config = dict(
    hidden_act='gelu',
    router_noise=0.3,
    router_cosine_scale=20.0,
    init='normal',
    lr_mult_o=0.915,
    max_seq_len=512,
)
Below are experts of layer 3 (counted from 0) of a mixture-of-experts language model. Rows are named down (a neuron's output weights, with its number) and show model dimensions 256-383. Each number is 128 + 32 x the weight over its row's rms, rounded and kept within 0 to 255.
Before each expert's rows: a language model's description of what the expert responds to. This comes from a sample of Wikipedia text that the model never trained on.

# expert 1
It responds to: Pipe separators between numeric table cells such as climate tables, plus auxiliary verbs and infinitive to: was, would, been, had.
down0 [161 114 120 129 166 145 160 129 127 122 153 207  92 153  85  92 151 101 176 122 140 128 117 156 151 138 121  87 156 127 149 142 137 159 175 132 103 116  94 133 163 111  83 104 141 108 108 168 100 151 113 144  80 140  49 103  90  87 195  99  60 120 147 106 188 110  99 174  67 122 194  99 144 120 129 181 157 137 135 150 127 110 180 164 168 184 144 138 179 106 100 123 147 134 209  96 169 107  80 150 126 149 117 157  90 161 122 131 100  76 131 111 145  93 127 128 119 173 159 138 161  88 148 136 114 134 137  98]
down1 [130 167 114 169 126 190  95 170 129  94 165 121 132 194 130  91 137 181 140  81 121 168  98 113 155 146 119  90 135 112 157 158 153 146 140 156 134 121 154  82 145  80  73 130 117 102 106 174 192 126  91  94  86 163 121  80 114  97 150 161 109 122 183 108 169 131  80 113 107 208 164 131 152 101 131 134  39 117 124 130 194 102 196 138 175 105  98  85 114 154  70 128 131 112 127 163 102 184 148 125  72  93 171 105  86  79 129 180 164 138 140  58 121 153 112 100 145 118 149 176 131 114  57 164 118 155 108 103]

# expert 31
It responds to: Romance and German articles and particles in names and titles, such as de, la, des, Die, San, plus given names like John, Alberto.
down1 [179 132 129 157  90  87 125 116 196 122 134 114 119  87 114 129 164 135 147 131 133  88 148  93 112 149 122 125 159 122  57 144 171 174 183 138 177 135 189 159 128 135  92  72 113 148 159 130 179 101 106 120 108 145  92  81 125 145 128 138 140 148  59 155  76 136 118 105 146 118 185 139 137 101 155 100 180 168 118 109  57  77 136 165 102 133 163  87  83 185 133 108 189 120 176 127 137 194 130 133 123 111 138 103 141 124 107 122 126 160 145 140 122 130 145 109 103 102 109 189 119 123 137 117 116 166  88  82]
down2 [143 116  78 141  95  77 172 105  58 125 104 190 122 106 124 160  86 101 123 103 132  92 161 149 114 150 158  79 106 138  85  91  62 110 132 113 160 155 141  75 122 170 160 143 195 116  96 151 114  98 172 163 142 150  94 121 131 183 180  95  83 152 136  92 155 144 204 158  86  85 105 142 128 141 147 126 204 102 166 143 120 134 121 200 149 124  88 117  63 128 163 171  85 159 125  99 162 163  35 144 120 157  91 103 171 176  89 154 176 112 127 153 125 112 123 149 139 158 153 130 161 105 177 149 127 206 100 135]

# expert 42
It responds to: First word pieces right after an opening parenthesis or quote mark, such as le in leader, born, b., or, Des.
down0 [123 128 123 156  90 141 126 122  72 117 167  87 129 194 101 106 167 205 108 151  55 111 110 135 135 137 112  84 104 116 119 118  89 128  75 140 137 137 110 145 180 127 160 183 142 115  61  83 116 215  54 143 108 128 126 109  87 125 128 125 108 159 146 162 148 121 182  85 144 149  83  93 149 130 120 125  83 145  70  81  98 219 131 202 110 108 159  68 112  73 145 162 180 167 132 189 135 141 169 145  97 162 125 156 159 125 113  75 176 106  91 130 112 201 194  99 134 104 116 133 197 124 114 153 124 151 166 104]
down1 [184 177 130 108 165 163 123 132 160  84 114 149 119 132 132  99 114 137 144 123 148 187 125 145 186 152 135 134 148 154 120 138 105 122  95 154  97 142 112 161 186 141 121 154 148 152 117 124 103 143 188 108 197 157 114 124 134 208  68  85 153 100 151  84 137 176 159 147 167 112 112 122 130  92 165 156 115 147 120 179 180 164 128 197 169 125 143 155 136 147 105 122  92 112 139 128 143 140  79 107 106 129 119  40 161  81 100 132 121 128 141 120 119 123 138  50 165 134 167 116  89  97 137 157 110  67 183  72]

# expert 11
It responds to: Leading year pieces like 201, 199, 202, and biography nouns such as history, career, role, prize, University, season.
down1 [115 122 151 139 133 161 102  78 100 134 105 146 128 114  93 141  93  90 156  96 166 150 165 128 135  97 105 160 100 159  79 136 106 203 159 101  81 129  99 134 133 192 124  92  83  97  91 155 143 203  73 169  95 153 112 156 123 108 155 148 129 166 129 160  88  63  87 146  79 111 125 118 137  90  72 147  55 155 125 132 127  73 116 144  95 132  46 161 128  67 128 193  90 135 112 130 169 112  59  59 126 151 131 100 131 171 171 108 105 127 100 181 125 189 178  87  92 107 151 132 121 117 164 125  89 133 115 177]
down2 [123 126 143 168  62 122 231 101 106 146 138 143 159 100 104 129  68 150 140  63 146 111 149 123 162  66 107 134 122  68 162  86  96 161 143 176  77  98 182 127 108 134 107 100 155 114 142 136 156 157  95 153 148  64  85 111 143  90 152 147 117  93 113 120 103 136 166 175 142 147 160  89 171 108 108  85 158 159 106 225 127  83 113  98  73  73 122 129  94  92 140 118 100 140 164 115  90 118 114 127 137 151 106 168  64 186 159 155 144  98 101 101 172  90  89 168 117 140 197 156 148  80 134 128 102  73 134 111]

# expert 22
It responds to: State, City, University and similar words inside institution, government and place names, such as Arizona State University, Federal Council, NY State.
down0 [129 200 129  75 153  91 100 178  74 151 127 124  97 171 149 131 132  95 164 164 193 167 147  71 152 122 166  96 135 101 115  72  91  75  78 185  76 158 127  91 108 140 135 149 112 171 139  81 160 103 118 186 133 100 109 111 164 151 142 120 138  97  32  88 117  71 133 141 151 131 162 109 102  90 151  90 152 125 117 120 147 133  87 178 128 201 194 136 135 105 122 136  96 112 121 126 172 109 116 118 146  76  68 172 127 126  88 169 103 146 110 156 106 151 137 149 122 125 145  97  87 153 178 145 137 126 120  88]
down1 [155 112 146 109 142 173 137 144 136 191  94  96 161 134 149 168 136 136  99  83 171 115 121 139  59 107 162 141 120 148 134 160 105 117 186 127 126 157  80  95 147 130 116 117 148 109 145 152  99  97 196 168  83 143  64 166 187 164 153 119 116 164 117 122 123 124  96  55 159 107 164 114 146 101  23 141 144 140 185  97 138 123 121  64 145 149  95 147 158 127 150 143 148 106 124 109  77 111  62 114 169 149 159 138  91 137 137  85  95 127  71  86 107 105  54  89  97 181 149  95 147 151 105  97 134 178  87 149]

# expert 43
It responds to: Verbs and words after is/was in defining sentences, such as located, part, known, born, also, and See in See also headings.
down0 [ 61 154 151  68 151 119 165 180 100 138 125 144 163 173 164  85 184 175  93 143 125  94  88  92 108 141 114  89 123 125 127 149 158 139 110  83  74 185 136 181  70 153  62 123  95 114 123 145 106 202 127  85 127 172 213 135  97 135 177 144 156 112 188 110 143 116 111 120 103 128 117  95 132 149 117 140  84 175  97 158 123 151  97  98 124 121 123  99 117  99 159  59 121 154 173  68 109 113 162 111 182 121 146 116  87  35  97 127 171 129 132 128 124  54 152 137 103  90 131 146 147 138  72 101 125 114  96 151]
down1 [107 125 116 130 115 126 114 151  86 162 123 143 119 145 112 169 170 114 147 113 133  86 134  99 136 102 153 125 170  39 124 100 140 119 162  94 162 177 137 123 118 137 112 168 157 114 109  80 140 171 141 180 171 174 125  79 148 158 105 174 128 129 143 125 122 117 107 141 182 144 118 142 112 116 125 158 142 144  42 144 150 144 120 172 123 106 112  97 115 130 133  93 105 158 120 167 123 178  82 138 136 152  84  98 141 186 152 151 106 164  37 159 151  98 146  92 107 181 103 161 176 181 145 133  79  98 164 169]

# expert 26
It responds to: Line breaks and line-ending punctuation closing infobox lines, table rows and list items, such as Inc. before a line break, closing bars.
down0 [108 115 104  90 102 150 104 143  79 121 150 108 133 117 135 111  59 155  96 136 223 112 134 150  81 115 106 123 209 112 144  74 159  85 144 130 142 115 165 111  90  96 142 104 103 169 201  92  99 108  60 159 185 133 125 151 152 115 102 197  64 178 159 163 168 143 168 162 202 135  93 158 137 120 149 107 138 122 162 102 191 111 127 144 143 146  47  75 108 113 173 200 136 168 124  96  62 171 145 116 169  69 152  97 107 167 160  56 105 117 145  65 109  92  85 150 112 113  99 112  84 103 105 127 152 152 151  99]
down1 [140  69 124 119 119 113 100 136 147 116 110  88 123 117 149 152 175 116 121 126  66 149 137 161 147 147 123 145 168 116  97 120 105 191 138 146  76  90 120 183 160 109 209 111 133 121 129 132 112 138  79 164 145 111  84 126  82 159 102 132 136 150 107 123 165 145 149 156 116  87 108 129 162 107 127 210 199 115 121 167 111 154 108 146 123 166  68 154 120 156 208  91 102 125 124 119 159 150  97 118 122  90 147 140  48 136 149  71 140 136 228 118 135 209 163 184 127 133 148 168 151  95 177 105 121 121 113 155]

# expert 29
It responds to: Articles a, an, month names, coordinate marks like ″E, and table header or roster cells such as Year, DF, MF, Rank, L, W.
down0 [154 117  98 126 160  93 153 190  69 139 141 154 174 128 136 102 151 166  95 155 194 153 133 115 135 125 130  96  98 114  75 157 114  47 160 119 147 143  72 172 115 148 103 142  98 116 138 127 140 131 107 230 143  85 123  77 153 163 125 104 107 109  98 107 166  47 109  87 138 104 138  91  91  97 107 109 122 176 135 107 136 110 156  87 117 116 124 103  86 160 139 130  99 150 126  96 136 128 174 126 153  92 115  80  89 120 155 144  82 116 108 180  83 116 122 176 108 110 146 122 137 121 154  80 147  92 104 122]
down1 [ 88 118 127  89  85 166 103  81 146 128 146  94  92  80 147 142 117 176 137  81  71 112 142  98 130  79  57 125 118 158 144 131 102 114 152 139 124 147 132 144 134 102 145 181 140 127 121 132 154 122  80  87 115 126 124 195 123 175 138 159 131  67 106 155 150  95 152 123 119 190 134 134 105  61 127 130 162  79 117  98 101 130 128 111 155 133  89 166 140  88 145 229  77 117 166 212 127  85 137 151 134 153 152 110 109 163 126 148 129 126 144 101  85 103 143  87 143 125 141 169  92 136 148 140 119 122 101 173]